config = dict(
    experts_per_token=2,
    init_std_router=0.0262,
    lr_router=0.000519,
    beta1=0.9,
)
Below are experts of layer 3 (counted from 0) of a mixture-of-experts language model. Rows are named router (the router's row for the expert), gate (a neuron's input weights, with its number), up (a neuron's input weights, with its number) and show model dimensions 0-255. Each number is 128 + 24 x the weight over its row's rms, rounded and kept within 0 to 255.
After each expert's rows: a language model's description of what the expert responds to. This comes from a sample of Wikipedia text that the model never trained on.

# expert 5
router [118 138 174  82 110 112  84 130 102  90 123 176  90 153 158 160 121 147 145 130 141 180 145 135 111 141 138 121  95 131 143 143  92 156 137  71 110 142 111 157 128 104  94 144 137 141 116 135 143 127 135 136  95 118  97 131 161 131 164 137 154 118 149 134 120 153 130 124 127 119  97 151 149 132 114 148 145 131 107 128 172 134 163 136 139 175 138 111 110 153 122 133 142 107  90 172 146 131 140 133  88 107 138 126 156 124 139 102  82 183 144 104 124 105 156 149 166 115 119 127 131 155 130 130 129 118 114 163 138 128 155 104  94 155 106 128 147 124 154 161 137 120 157  96 119 114 111 104 127 125 189 108 111 142 110 130  98  91 144 112 156 119 117 126 139 114  99  68 146 184 150 165 143 161  78 136  97  97 146 135 114 135 124 105 131 127  85  91 182 153 134 101 123 124 152 141 116 125  98 156 140 118 136 137  78 101 101 126 127 136 153 153  75 137 137 114 127 101 160 121  79 126 129  97 135 108 133 152 148 117 121 174 116 134 128  94 141 106  94 134  68 184 143 141 112 158 122 122 116 174 135 140 156 119 162  98]
gate0 [ 70 160 104 144  48 127 121 132 121 114 126 163 116 131 156 142 129 143 157 142 127 160 182 152 119 134 151 139 169 153  90 151 160 136 115  93 141 105 131 157 166 143 146 159 127 142 144 146 100  85 155 127  91 132 219 130 152 112 157 147 152 147 110  86 151  99 124 104 152 119 104 100 118 139 137 106 125  90 102 101 146 100 113 125 108 156 152 138 126 133  99 115 115 109 131 113 127 114  71 141 118 154 171 121 128 145 143 144 144 166 109 133 135 127 158 165 125 130 149 119 139 136 169 124 126 139 132 116 138 144 116  66 122 121 143 130 150  90 161 123 112 116 130 137  97 152 113 128 152 132 152 146 133  99 127 140 128 151 113 128 155 148 133 209 121  92 166 107  90 161 159 136 173 116 150 111  96  96 117 117  91 163 103 126 142 154 120 148 119 130 126 117 153 119  63  99 131 116 172 146 133 131 100 155  98 142  84 144 132 130 133 123 122 153 128 156 118 160 145 140  70 138 111 127 109  98 124 128 110 159 102 116 113 110 128 138 130  93 138 148 133 168 121 116 112 160 109 137 101 147 159 127 147 131 128 132]
up0 [145 144 118 136 132 136 147  82 138 133 108  88 152 106 140  96 127 165  92 130 171 111 124 126 168 156 124 113 127 151 109 126 132 161 122 136  89 103 120  86 154 117  78 103 130 130 144 119 131 128 144 125 120 109 103 166 126 112 106  82 108 105 143 148 173 111 111 185 117 135  96  92 141 136 136 119 109 111 113 139  94  97 122 124 115  71 125 133 137 123 128 123 136 148 127 115 168 185 118 127 115 110 113 181  98 105 148  80 153 140  58  97 110 137 191 153 111 164 119  74 142  95 152  96 121 139  61 107 126 142 129 134 148 121 115 132 149 120 108 122 128 129 137  96 127 121 105 121  76 143 135 154 132 100 116 112 115 154 110 126  94 121 112 121 120 127 130 151 145 109 127 102 154 108 132  70 161  89 148 154  58 141 123 138 122 148 167  74 115 103 173 101 145 102 119 149 121 106 117  98 110 161 134 131 122 129 130 117 132  99 159 108 142 101 140 105 126 131 107 112 162 108 186 101 136 149 121  95 132 118 143 127 154 125 114 137 168 123 114 119 158 146 102 123 151 111 121 177 141 101  97 150 133 129 132 113]
Opening brackets, line starts. Opening parentheses before converted units or records, as in 170 cm (5 ft, plus tokens at line starts, section markers, infobox lists.

# expert 16
router [127 162 147  62 110 146  96 154 126 119  96 170 126 116 142 140 103 164 146 149 148 160 108 123  98 130 123  89  98 123 103 136 119 146 146  56 139 122 100 153 164 116  98 143 155 153 169 110 144 118 111 129 128 145 124 148 138 168 165 157 123  94 119 120  95 122 163 122 121 127 142 164 116 137  95 159 164 121  82 129 160 125 162 128 133 130 110 133 122 147 116 122 128  99  99 176 135 148 123 150 110 139 116 167 104 129 140 120 116 168 143  75  88  90 134 142 167 160 149 141 129 129  87 136  86  99 121 134 106 165 147 113 124 119 124  90 162 114 115 158  97 126 126 116 122 156 152 116 113 124 172 132 137 165 115 134 134 113 137 128 126 138  75 111 137 116 101 112 138 117 164 142 129 188  92 150  95 109 134 134 128 120 154 136  86 125  91  99 153 136 136 110 134 157 133 117  95 128 148 133 154 147 143 132 127 102 121 111 126 117 155 138 102  95 106 124  93 134 143  97  89 117 143  68  91  87 164 152 113  89 132 167  96 121 138 114 129 103  89 157 101 153 172 105 106 166 122 170 147 150 121 102 131 128 108 102]
gate0 [158 137 117 144 134 107 133 163 112 134 133 129 128 127 127 113  96 164 131 184 192 125 112 143 113 129 126  97 102 160  77 146 106 118 151 122 143  79 136 103 185 125 165 136 137 121 131 110 113 151  83 121 134 152 145 132 149 159  94 134 103 113  94 126 119 123 104 141 130 106 125 126 106 183 141 174 122 127 116 148 118 128  78 160 129 121 138 159 130  63 114 123 131 140 133 123 171 113 122 143 126 118 116 110  87 151 115 151 157 141 140  99 122 121  66 133 122 112 112  92 129 145 175 170 126 125 120  98 132 139 123 133 127 145 105 112 135 119 117  99 150 125 166 140 125 127 137 110 113 165 139  96 113 128 131  55 101  97 143 111 141 118 112  71 145 116 116  87 163 138 132 112 171 115 145 134 109  68 130 117 171  80 140 101 127 132 116  94 127 114 134 122  90 105 165 130 153  93 113 157 147 146 104 130  91 128  90 130  95 124 117 168 141 111 131 101  97 135 107 106 124 203 103 101 124  66 165 118 103 120 122 104 124  98 150 126 135 117  96 132 137 112 145 102 112 124 102 101 133  90 150 137 117 145 116 134]
up0 [125  81  93 108 119 151 120 111  83 165 163 115 129 108 104 116 141 147 161 111 158 104 175 118 124 123  95 117 174 122 120 110 164 125 132 139 158 108 112 188 130 132  90 134 130 110 113  87 129  94 114 122 143 179 151 107 100 119 110 132 133 127 119 155 103 151 127 132  87 138 103 144 104 130 110  79 132 117 151 139 145 161 104 136  97 156 113 143 120 155 112 101  79 110 159 111 121 142 125 151 115 132 104 108 104 124  92  82  75 124 121 109  97 118 105 123 136 145 123 104 161 141 134 105 123 124 190 126 137 113  91 127 147 114 142 144 155 110 139  86 132 148 142 128 114 142 147 154 150 137 116 128 117 136  94 101 125 109 146 149 117 163 108 125 163 121 154 146 121 163 209 131 126 121 144 104 146 153 138 105 121 107 143 151 117 132 111 169 133 117 125 154 141 113 116 100 134  98 130 101 147  91 141 132 117 138 110 157  97 145 138  88 122  72 108 155 167 137 158 171  79 140 152 133  88 100 126 153 123 124 116  96 136 182 142 135 138 102 181 105 131 154  99 151  82  91 145 134 140 110 110 105  92  79 108 145]
Participles and predicate words. Past participles, adjectives and verbs after "was", "is" or "to", such as known, located, released, born, essential, developed.

# expert 8
router [146 160 151  87 124 124  93 134 113 112 107 218 109 139 149 170 112 126 150 153 115 184 105 126 137 120 111 102 103 157 106 132 146 150  88  84 153 117 119 134 146 103  84 103 141 126 117 113 172 119 144 161 116  98 133 156 122 137 151 114 134 100 129 145 171 157  99 115 101 130 126 163 113 138  83 133 130 154 108 125 138 121 154 132 148 161  92  84 143 136 133 141 130  90 121 150 134 130 165 116 106 101 148 135 108  90 139 124 143 134 150  95  98 110 119 131 166 110  71 151 139 112  98 159 104 113 103 143 120 143 154 117 125 129 105 114 128 167 123 118  93 127 143 141 141 139 113 121 158 118 159 130 132 140 111 108 146 109 122 115 166 141 123 126 158 127 109 111 125 147 158 136 151 169 107 140 111 115 150 122 126 150 134 126 132 101  50  87 133 149 122  63 122 136 109 135  91 118  96 116 139 104 141 158  93  94 122 152 104  84 127 130  86 111 128 145 144 115 161 120  93 122 112 100 108  90 164 123 119  91 150 165  85 150 120  94 106 142 103 129  92 174 155 150 129 137 105 175 131 164 146 116 100 166 114 136]
gate0 [120 147 133 132  84 137 134 149 127 120 125 144 105 102 122 145  76 152 126 175 156 113  87 103 143 114 114 140 168  91  91  61 145 138 131 136 114 135 152 140 107 136 175  77 143 102 168 160  80 135  91 154 119 110 123 106  99 142 158 103 118 121 113 150 122  52 138 127 140  90 126 161 120 163 102 120 125 110 107  97 132 128 139 129 154  98 137 155 148 154 129 143 162  83 117 127 124 130 150 174 133 151 102 130 155 112 100 124 142 121 148 144 120 116 134 117 118 205 151 167 112 117 153 152  68 125 105 109 128 133  94 115 115 139 116 147 117 161 110 114 156 106 130 155 118 113 166 116 169 142 125 164 125 109  95 126 134  85 144 129 130 135 113 134 133 135  94 115 134 174 172 132 136 164  96 125 146 126 157 139 126  84 147 153  85 113 128 111 153 119 140 101 140 188 112  80 136 128 107 122 104 117 147 172 148 130  68 128 124 133 117 117 167 108 116 143 122 124 172 118 128 131 115 164  99  96 143 149 153 112 122 130 107 135 117 123 121 145 131  82 110 129 113 136 116 135 127 155 166 138  99 126  74 112 135 119]
up0 [122 144 124 130 156 101 131 137 108 128 121 132 147 151 141 123 146 131 122 135 150 133 125 161 115 124 105 146 131 121 142 143  92 131 145 137 112 136  99 128 104 116  84  70 114 157 118 134 105 152 162  75 138 153 109 122 172 135 127 161 113  83 103 128 118 154 112 153 137 123 104 106 106 115 129 151 129 129 126 133 131 188 147 132 131 145 129 124 140 116 136 139 142 129 113  84 143 143 158 131 106 116 121 147 152 180 154 134 129 141 100 108  97  96 108  99 159  60  91 105 123 160 111  95 154 105 116  98 148  96 167  89 127 124 124 106 104 110 145 106 142 187 167 110  54 104  95 102  98 128  90 119 118 155  94 131 161 104 122 107 120 138  97 141 134 127 153  99 130  91  67  98 103 137 146 128 100 120 127 122  66 128 100  76  94 145 126 152 132 158  83 154 108 124 154 112 133 119 144 122 162 118 120 122 125 148 137 128 109 153 115 136 117 107 156  85 148 119 145  99 161 130 159 138 128 139 182 138 134 120 115 132 158 141 109 134 164 145 109 154 128 104 181 181 145 165 187 153 127 130 127 102 138 144 158 122]
Clause-boundary commas and conjunctions. Commas after fronted time phrases like "In 2023," plus sentence periods and subordinators such as after, until, when, while in biographies.

# expert 4
router [122 157 147  83 123  88 110 125 119 119  82 150 115 147 159 156 120 126 163 124  92 145 117 113 151 126 145  88  79 117  81 123 118 139  97  85  96  92 138 121 128  83  96 125 125 151 144 104 153 135 137 175  94 141 157 154 141 136 152 131 118  95 133 121 140 119 104 168  92 106 131 127 139 161  86 141 161 135 102 143 150 107 155 117 114 169 129 132 144 142 110 139 165  85  84 160 150 124 163 122 121 121 107 122  95 104 125 103 132 127 130  91  72  96 144 138 162 127 111 160 173 126 123 123  96 136 126 117 149 151 129 138 129 115  82 130 163 134 179 147 120 147 160 124 113 127 113 122 157 119 150 155 109 136 121 147 148  99 123 128 147  94  96 131 128 137  99 129 123 127 161 125 141 187 127 113  92 130 158 153 126 138 140 105  81 119  83  85 159 140 111 115 109 153 125 132 106 116 127 130 124 120 130 158  78  99 135  87 124  92 154 115  86 102 142 124 141 127 120 112  97 109 160  92 133 125 153 106 131  77 126 143 139 158 153 101 115 111  98 151  47 145 140 165 113 104 107 133 162 142 142 106 113 131 166 109]
gate0 [ 94 143 172 108  91 144 106 144  79 149  82 126 112 130 125 134 137 126 161 126 131 143 130  85 153 104 119 163 139 156 103 101  51 186  81 112 142 167 132 144 114  70 147  88 124 118  77 131 162 144 111 128 137 102 140 169 156 126 166 124 141 154 134 125 150 121 108 150 118 134 117 142 153 116 101 128  93 137 147 134 123 122 126 125  92 118 114  86 168 105 103 150 108 157 160 148 121 103 124 167 109 133 134 135 120  88 151 114 107 115 130 102 123 145 152 113 130 120 105 109 164 143 136  94 119 134 109 145 120 129 151 141 132 107 120 171 105 156 144 107  98 121 170 120 190 104  81 103 138 159 126  91 132 125 136 159 139  89 102 140  98 141 190 109 153 147 115 111 183 131 156 100 116 111 128 141 119 107 136 129 129 112 138 120 135 115 124 121 141 141 139 104 128 146 126 129 127 115 114 119 114 128 103 138 128 145 160 116 114 112 142 106 134 119 109 134 174 134 116 127 133  98 139 172  98 120 100  97 132 119 162 180 127 125 139 162 140 141  93  88  93 144  89 174 134 125 141 129 174 130  98 119  52 157 122 157]
up0 [116 139 162 110 141 114 116 108 173 134  99 138  83 125 118 127 100  99 120  86 144 109 108 118 143  78 162 104  94 113 102 135 126 164 128 159 117 101 149 116  77 131 102 132 129 123  93 183 127 133  88 128 193 105 144 139 158 104  82  93 137 134 117 112 145  93 108  82 131 123 125 132 147 117 134 137 115 155 111 121  90  88  86 132 132 119 132 115 130 152  98 138 105 130 151 133 147  86 160 159 115  94 182  85 153 141 151 107 149 129 127 128 121 117 111 115 124 163  49 133 126 115  88 130 112 141 107 112 101 102 134 120 141 107  91 120  99 136 142 141 119 134 195 132 129 116 142 134 105 124 133 128  85 109 103 149 161  93 148 134 142 113 143 145 100 147 119 129 166 134 167  87 137 140 167 147  60 146 101 114 131 129 101 114 125 146 140 112 127 110 130 126 137 151 144 180 126 107 117 125 152 135 140 128 116 129 152 114  97 126 120 137 127 133 119 145 163 129 115 160 116 144 127 124 154 112  96  75  82 156 104 116 112 117 176 129  90 143 153  88 115 169 145 157 158 118 111 121 146 140 112  70 122 148  96 122]
US states and institutions. Place and institution names after a comma or "the", especially US states, University, Court and companies, such as Michigan, California, Inc.

# expert 27
router [132 184 145  77 119 145 101 129 144  98  78 162 114 113 155 121 122 115 143 154  95 153 132 125 153 122 119  95  92 106  99 104 105 169 114  79 119  92 136 134 125 113 112 131 167 153 124 161 163  85 129 119 101 119 106 157 116 124 125 125 124 108 117 121 166 163 147  86  97 111 151 134 112 144  97 138 104 109  88 131 169 121 157 124 100 158 122  91 125 147 113 127 138 100 104 136 126 111 147 111  84 124 107 106 131 108 138 109 128 138 143  85  89 111 151 152 153 116 138 173 154 162 108 140 115 103 125 168 161 139 144 142 108 145 130 129 171 113 145 139 134 115 150  99 129 129 102 109 133 108 152 125 139 159 116 123 138 122 160 101 148 124 116 141  98 121 108 107 129 140 182 148 160 178  98 141  97  74 156 169 159 161 148  93 108 145  83 127 160 139 100 107 134 184 101 138  86 131 132 136 137 157 165 188  96  87 120 141  86 108 119 143 100 114 137 121 140 119 159 124 116 136 115 113 145 131 130 152 140 113 112 138 117 136 141  98 151 120  90 115  84 157 152 150  87 114  69 143 138 162 142 119 115 150 134 106]
gate0 [157 131 115 111 155 109 142 181 130 120  69 146  98 145 123 130 162 134 105 120 134 115 106 125 158 119 117  86 129 151  96 127 149 100 157 100  87 119  92 153 132 164  85 137 129 152 134 128 127  87 168 111 147 148 144 149 143  84 103 143 119 130  83 115 141 114 126 139 127 164 120 136 136 111 152 137 122 112  98  98 142 140 133 120 173 125 118 124 152 115  94 114 145  78 128 139 144 123  87 148 172 170 162 140  91 149 122 106 153 148 116 121  97 118 140 127 135 133 128  92  83 155  86 146 103 140 116 124 123 148 114 116 152 158 105 170 159 125 148 132 131 125 133 104 145 106 119 130 130 122 164 115 134 152 120 141 112 123 150 139 104 142  94 114 139 118 101 149 148  99 115 136 116 170 146 113 103  95 130  90 122 143 126 137 192 129 149  39 135 140 122 163 144 126 129 156 137 165 147 135 112 152 149 136  95 127 148 136 149 116 103 110  88 175 112 117 133 122 152 133 122 142  98 127 133 107 156 100 116 169 125 120 123 190 110 140 132 123 125 130  45 146 171 133 156  99 109  92 103 125 161  89 107  77 167 144]
up0 [ 92 109  91 136 127 113  97 118 118 123 157 153 153  94 116 125 137 127 159 129 141 123 155 134  52 112 128 138 161 104 117 114 164 152 114 142 167 100 103  60 135 137 145  83 164 156 113 127 139 134 115 128 117 119 167 134 138 179 118 144 166 150 147 156  92 126 105 107 166 140 116  94 182 159 151 110 131 126 117 130  99 121 120  96  90 114 129 122 101 165 127 121 158 157 123 136 134  82 146 125 149 114 150 141 129 174  93 121 125 119 163 156 127 169 137 155 143 133  88 167 107 138 186 115 175 134 139 118 164 148 106 147 129 117 117 109 125 134 127 125 140 133 112  58 113 159 178 150 140 125  86 162 119 137 115 138 136 158 120  97 132  92 107 132 158 145 127 125 121 111  88 134 152 122 145 140 159 123 129 146 150  91 139 132 102 119 121 142 125  84 105 104  88 101 154 125 163 126  98 128 124 124 119  88 153 117 136  99 105 107 147  97 154 148 171 108 124 101 105  63 106 121 157 142 113 143 127  71 142 146 113 118 138 115 141 142 144 118 123 156 138 117 124 113 123 114 195 137 148 110 143 157 152 136 112 102]
Head nouns, plural endings. Common nouns for places, groups and institutions, and plural suffixes, closing a noun phrase: city, town, group, centre, clubs, museum-s.

# expert 24
router [146 152 182  77 120 152  79 120 149 108 102 137 135 140 164 136 135 167 159 150 131 123 145 160 132 149 123 124 106 110 142 115 133 125 125 109 109 106 141 144 154 104 108 126 154 133 142 126 153  97 152 113  79 102 145 127 130 131 168 135 117 109 129 149 119 125 125 107 115 132 119 174  79 119 109 161 128 145 128 122 137 130 134 115 161 138 116 141 156 161 134 136 138 108 100 127 138 148 159 103 107 123 133 172 116 154 114 112 104 136 111 100  84  98 159 162 132 144  85 162 143  95 117 130 110 125 149 135 150 122 157 111 116 124 100 123 170 170 135 147 135 139 164  97 128 130 128 102 152 110 173  87 128 168  95 122 112 140 135  95 155  94 102 125 125 112  85  88 150 109 157 115 156 169  89 153 128 110 127 140 114 172 136  87  90 112  77  98 157 121  97  95 146 153 113 124  81 119 108 140 133 133 138 153  73 123 147 157 122 117 151 164  91 145 144 113 157  95 142 117  70 118 124  75 136  91 144 149 128 132 109 171 132 140 127  99  99 131 111 139  84 151 153 182  89 149 133 137 186 163 126 121  98 132 155 131]
gate0 [127 145 183 135 116 131 109 103 137 104 139 120 160 141 122 138 156 160 100 118 167 127 162 111 130 152 123  85 104 130 106 135 152 122 144 124 144 136 137 146 127 124 145 111 133  86 146  84 106 131 121 102 112 123 130 148  96 114 121 126 154 117 122 158 183 156 124 109 132 106 103 108 128 129 142  92 101 126 106  88 148 110 134 134  80 122  91 119 122 143 151 158 140 122 125 154 111 117 119 103 125 114 127 119 108 157 119 138 159 102 130 117 123 141 150 121 120 143 102 110 168  93 106 126 107 101 167 150 134  93 154  98 111  88  93 133 173 133 133 127 128 148 196 118 101 116 109 117 144 169 116 157  88 103 144 132 153 107 138 132 141 114 130 185  98 129 164 129 124 165 117 143 140 160 168 163  83 104 148 131 143 141 183 162 128 125 144 155 126 137 138 128 172 157  63 126 120  85  88 135 193 107  88 158  46  84 130 104 165 128 130 130 130 149 143  98 141 145 101 102 124 147 137 103 109 125 121 118 142 157 127 116  71 136 148 140 128 130 116 128 131  84 134 153  94 125  97 149 162 116 114  85  96 123 112 106]
up0 [108 121 173 138 118 123 133  87 125  77 124 126 170  86 110 126 145 153  91 133 109 135 136 150 131 101 117 119 114 158 104 150 120 128  94 154 100  92 128  86 106 123 145 148 101 123 178  72 117 112  99 106  92 124  78 152 131 129 108 119 159 125 140 129 128 143 112  94 126 104 131 108 115 130 171  83 119 133 114 139 159  52 123  69 132 124 105 105 152 134 159 171 133  81 135 157 127 130 117 121  94  78 153 109 135 108 133 156 136 143 136 128  94 133 108 105 149 140 134 143 122 117 125 154 103 107 156 129 115 123 135 121 153 109 110 133 179 134 157 171 108 127 149 156 106 130 102 131 115 109 144 124 124  95 114 134 164 141 157 152 133 120  85 109  90 130 170  65 150 138 141 110 134 124 119 140  98  83 107 117 109 177 169 152 148 141 124 137 101 114  99 130 165 147 132 124 178  96 147 127 121 116 152 117 115 122 110 145 158 128 167 136 125 122 132 107 131 140 132 142  77  45 149  80  99 163 120 142 142 131  89 116 115 125 146 145 114 145 111 116 136 111 131 149 129 137 117 119 143  94 107 147 143 119 168  90]
Quotes, brackets, headings. Quotation marks, opening parentheses and == heading markers, especially closing quotes after song titles in track listings.

# expert 12
router [136 175 155  91 117 116  63 146 117 107 127 161 100 103 137 161 116 152 145 123 135 166  93 136 103 112 139  89  88 141 129 127  83 145  91  93 102 113 102 146 129 118  78 115 123 150 122 139 135  99 131 155  82 135 132 143 143 132 130 159 105  81 136 110 108 157 105 116  95 122 110 166 109 141  98 148 161 133 112 162 169 127 164 121 141 173  99 114 122 137 125 120 155  89  87 160 136 114 158 112 106 103 135 151 109 115 167 104 107 133 138  77  87 113 157 151 162 123 117 156 154 148  94 175 133 102 145 133 122 145 150 113 110 147 112 126 163 125 137 127  96 103 156  97 146 128  97 124 154 141 170 134 108 120 111 102 116 111 157 109 196 122 123 109 107 135 106 109 106 149 152 111 151 180 112 158 108 123 130 152 126 134 135 110 136 113  79  71 155 167 124  88 139 159 119 132  93 127 123 130 126 108 132 131 122 122 152 143 109  99 156 167 111 134 124 124 146 133 144 127  98 109 120 113 117  90 133 138 105 114 141 154  89 128 119  99 126 131 112 148 122 143 144 165  98 163  72 136 149 178 160 111 111 164 131 124]
gate0 [145 141 104 140 120 172 101 115 126 149 123  96 145 146 100  95 160 112 147 136 142 124 126 127 131  99 110 134 146 134 118 119 161 144 136 148 151 138 119 112 146 135 108  84 127 155 108 112  92  89 117 113 124  85  94 113  97 135 138 117 132 143 100 158 145 123 111 132  82 126 155 101 102 120 132 120 123 128 150 161 110 100  89 108  91 110  81 139 134 159 138 166 132 112 122 129 141 125 134 136 118 118 144 128  79 172 133  83 142 112 104 113 139 141  65  85 172 108  49 128  97 127  81 121 114 134 124 135  98  84 113 130 130  93  83 109 111 147 134 100 146 127 174 150 117 134 143 154 141 147 137 126 138 104  85 106 136 130 140  70 187 164 132  93 119 131 137  97 142 111 126 167 101 156 158 111 106 155 125 134  83  91 152 127 111 130  95 161  95 117 105 112 134 116 150 147 143  98 135 100 122 116 133 118 127 118 124  89 120 114 130  87 132 144 153 141 168 135  79 114 140 140 114 132  99  99 157 114 144 127 112 134 165 136 125 116 104 138 146 166 119 109 156 162 125  98 140 148 168 152 129 142 149 199  73 110]
up0 [158 112 111 135 124 118  82  85 141 145 134  66 153 110  97 143 157 119 107 147 110 156 134 151 151 155  85 149 152 123 130 123 139 112 106 129 100 114 163 152 136 152 136 137 134 108 132 131 137 139 144  80 140 131 110 142 124 138 120 131 104 205 128 106 116 157 135 157 139 116 106 123 123 142 102 106 104 163 152  88 150 178 100 148 126 185 140 117 161 146 132 133 168 122 117 167 123 170 149 121 165 111 143 139 139 179 126 166 117 121 104  93 104 139 117 110 143 130 162 108 140 126 124 141 149 141 120 152 159 115 110 147 144 117 114 111 160 183 140 155 101 102 145 155 162 190 136 125 166 105 107 125 111 116 143 103 119 118 156 128 149 141 126 131  89 132 134  78 137 122 136  99 110 129 148  92 167 151 117 150 182 119 132 153 121 151 148 118 111  81 126 135 158 108 108  93 120 121 148 127 147 136 128 116 127 150 139 149 126  92 120 135 116 141 110 133 123 138 104 136 140 131 103 127 123 203  63 159 145 156 100 135 179 125 121 166 121 106 117 119 124 146 177 162 111 117 130  62 143 110 182 110 124 142 133 114]
Listing commas and conjunctions. Commas, "and", "or", "but", "while" and "including" that join list items, adjectives or appositives mid-sentence, such as "good, intact".

# expert 33
router [118 127 158 125 127  92  54 113 122 117  93 156 143 131 124 143 143 180 120 168  86 167 129 121 108 107 130  93 125 120 142 133  88 151 119  82 134 123 124 138 143 127 126 102 167 139 139 123 162  80 131 144 105 114 113 150 118 165 161 150 125  71 122 135 168 141 117 125 111  87 106 174 100 145 125 162 153 140 115 157 153 106 158 149 111 141 106 144 119 120 121 136 162  64 104 173 148 143 154 144 105 126 129 142 124 112 153 103 129 148 134 115  93 114 119 139 170 145  97 137 148 119  97 134 104  79 126 125 114 128 158 106  77 125  97 130 130 142 140 130 107 119 160 120 113 146 111 106 148 147 182 113 109 141 130  96 112 122 154 112 151 130 120 154 117  99 116 111 136 137 167 106 133 141  98 142 110 117 166 108 125 147 146 109 103 121 100  72 156 139  98  96 159 184 110 113  97  75  97 142 114 109 135 153  93 128 137 111 112 121 134 156  89 138 149 135 142 128 144  98 122 141 128 110 105 136 146 123 123 121 140 122 125 117 103  93 137 103 119 127  60 160 154 129  90 172  81 142 150 176 153 120 109 155 153  93]
gate0 [120 155 127 122 114 133 122 203 155 122 119 117 138 165 136 132  81 150 124 143 152  99 173 123 130 176 132 129 127 123 133 106  86 139 101 135 136  93 129 133 142  96 125  78  90 180 126 154 115  99 117 139 112 140 153 134 147 114 121 147 111 163  65 140 155 135 137 154 111 108 138 111 131  85 118 120 119 118 113 131 169 103 172 133  96 153 105 118 124 153 135 133  89 103  84 154 131  72 106 158  89  99 107 105 121 139 132 139 121 159 122 121 119 122 158 125 157 134 116 128 166 108 108 116 164 100 144 119 147 109 150  96 122 103 116  78 116 116 117 117  96 137 129  88  77 125 128 107 127 117 106 138  95 117 111 160 132 135 121 140 128 137 150 163 101 143 116 111 159 128  73 170  85 132 101  70 116  59 151 138 142 161 116 111 133 150 125 108 133 123 112  91 114 116 146 127 137 122 135 102 148  93 122 119 112 120 155 127 170 147 117 152 125  98 128  81 150 107 116  81 102 180 153 122 154 126 116  84 105 152 120 136 136 112 128 137 104  89 128 164 129 120 115 115 127 127 135 117 117 109 117  80 151 169 102  74]
up0 [121 135  98 104  97  96 127 116 180 137 156 110 120 105 116 150 115 171 112 146 115 115 137 121 106  93 132  67 127 140 106 139 125 103 128 159 161 117 144 145 125 119 132 137 137 115 164  75 165 131 166  92 128 136 127 164 208 161 124 109 158  76 151 107 121 125 133 116 110 105 125 149 141 122 104 113 142 127  80  88 191 165 152 120 116 134 125 134 140 124 138 163  99 146 106 157 100 139 102 130  63 101 131 132 117 124 112 133 143 131 141 137 128 139 108 169 158 108 146 114 118 123  84 137 104 144 132 129 120  83  79 109 110 141 136 139 153 117 134 145  98 134 114 138  87 122 150 109 123 152 116 154 145 113 139 107 154 111 119 119 137 151  89 155 104 189 153 122 140  95 145 170 150 145 191 166 118 146  96 114 129 105 128  82 129 142 136 148 151  85 172 149 123 136  93 126 123 138 173 123 121 172 138 136 119 116 129 114 142 153 159 144 132 166 118 134 154 120 124 144 109 109 141  99  96 128  96 127  93  86 117 131 148 118 131 143  86 161 186 126 167 137 119 147 123 124 125 110 180 166 127 140 112 127 130 127]
Leading digits in tables. First digits of numbers in sports, election and chart tables, plus headers like Votes, Pld, Pts, Score.

# expert 14
router [117 138 177 121 162 127  73 135 136 106  86 171 119 113 159 138 150 124 168 129 133 183 120 133 120 165 145  88  94 120 132 102 112 133 136  65 130 115 107 151 179 142  86 128 177 118 142 112 153  86 120 133 109 115 110 142 146 144 140 114 112  88 136 129 128 123 129 127 115 101 122 151  97 162  87 171 129 103  90 135 169 155 148 146 105 161 132 114 164 124 134 111 153 139 106 137 149 141 181 135 119 109 154 127  96 140 139  84 100 138 165 101 107  98 126 136 134 122 132 122 140 150 107 139 107 128 127 135 125 123 154 115 152 150 102 144 121 120 139 113 127 105 186 120 134 119 116 108 158 161 144 108 150 163 126 125  88  97 119 101 133 113  99 121 128 137 116 106 142 131 149 162 163 185  96 146 113  74 162 152 145 130 142 131  83 132  79 130 154 144  94  98 151 193 117 110 119 123 125 103 140 116 119 175  96 118 120 151 133 114 103 146  94 108 110 161 110 125 114 112  85 150 113  90 119 127 155 114 106 101 115 158 125 143  99 108 125  96 103 122  87 189 122 146  80 129 109 149 139 160 120 135 112 126 119 131]
gate0 [157 155 135  90 119 167 115 141 145 167 121 125 124 137 143 114 148 147 170 118 122  88 109 170 100 120 133 142 108 103 143 131 143  99 106 103 147  90 133 123 137 143 134 137 171 100 149 139 127 115 118 153  74 138 130 160 113 187 154 150 166 139 157 129 137 144 103 133 114 136 129 146 127 120 114 127 149 154 137 144 119 161 144 118 125 124 159 124 123 145 165 145 124 117 104 127  91 103 211 150 140 159 144 159 102 140 126 122 138 123 145 141  93  68 116 110 103 145 139 144 162  83 139 122 141 127 139 123 119 136  76 134 146 139 159 137 132 155 146 167 142 135 146 116  76 140 150 139 135 135 147 178 121 153  51 138 140 114 153 108 162 127 117 128 148 112 129 126 155 142 138 119 134 123 121 188 134 129 141  90 132 122 122 137 126 151  85  63 112 161 102 157 139 136  79 113 115 142 144 127 139  92  74 128 128 164 184 117 140 150  77 158  60 115 113 134 141 170 131 122 148 118 143 141 125 125 133 103 153 127 124 122 151  85 144  95 139 123 116 138  94 109 124 162  98 110 150 142 113 102 149 124 120 130  72 141]
up0 [ 92 119 105 116 174 149 124 128 135 129 106 125  96 110 154 122 133 119 114 122 119  92 123 177 118 114 177 131 160 116 141 132 107 148 115 111 154 114 128 174 126 131 168 152 162  94 160 128 119 152 159 131  93 128 134 132 167 163 158 138 130 150 144 127 116 138  94 120 158 148 156 122 118  96  97 124 122 161 123 115 120 146 127 109 122 112 152 146 176 108 147  63  78 138 123 101 134 138 171 140 126 149 167 132  89 138  93 136 142 117 125 154 104 165 136 113 126 139 105 144 162  83 141 112 149 101 111 131 104  56 123 121 134 114 144 139  98 134 131 123 123 135 143  67 113 120 161 125 138 136 121 105 150 166  98 133 105 109 152 105 166 125 162  66 128 132 102 163 162 117 122 128 132  99 127 148 160 162 134 114 122 135 139 149 144 135 104  88 111 173 118 141 133 140 103 147 121 106 128 152 132  97 131 144  90 133 141 127 130 160 108 127  78 163 155 163 134 186 137  94 123 122 117 150 113 175  83 106 143 128 156 130 132 116 153 151 111 124 150 117  93  83 123 134 115 136 162 116  62 102 156 182 159 159 107 139]
Numbers and group nouns. Digits inside table statistics, and common nouns for organizations or units such as company, League, troops, battalion, engine.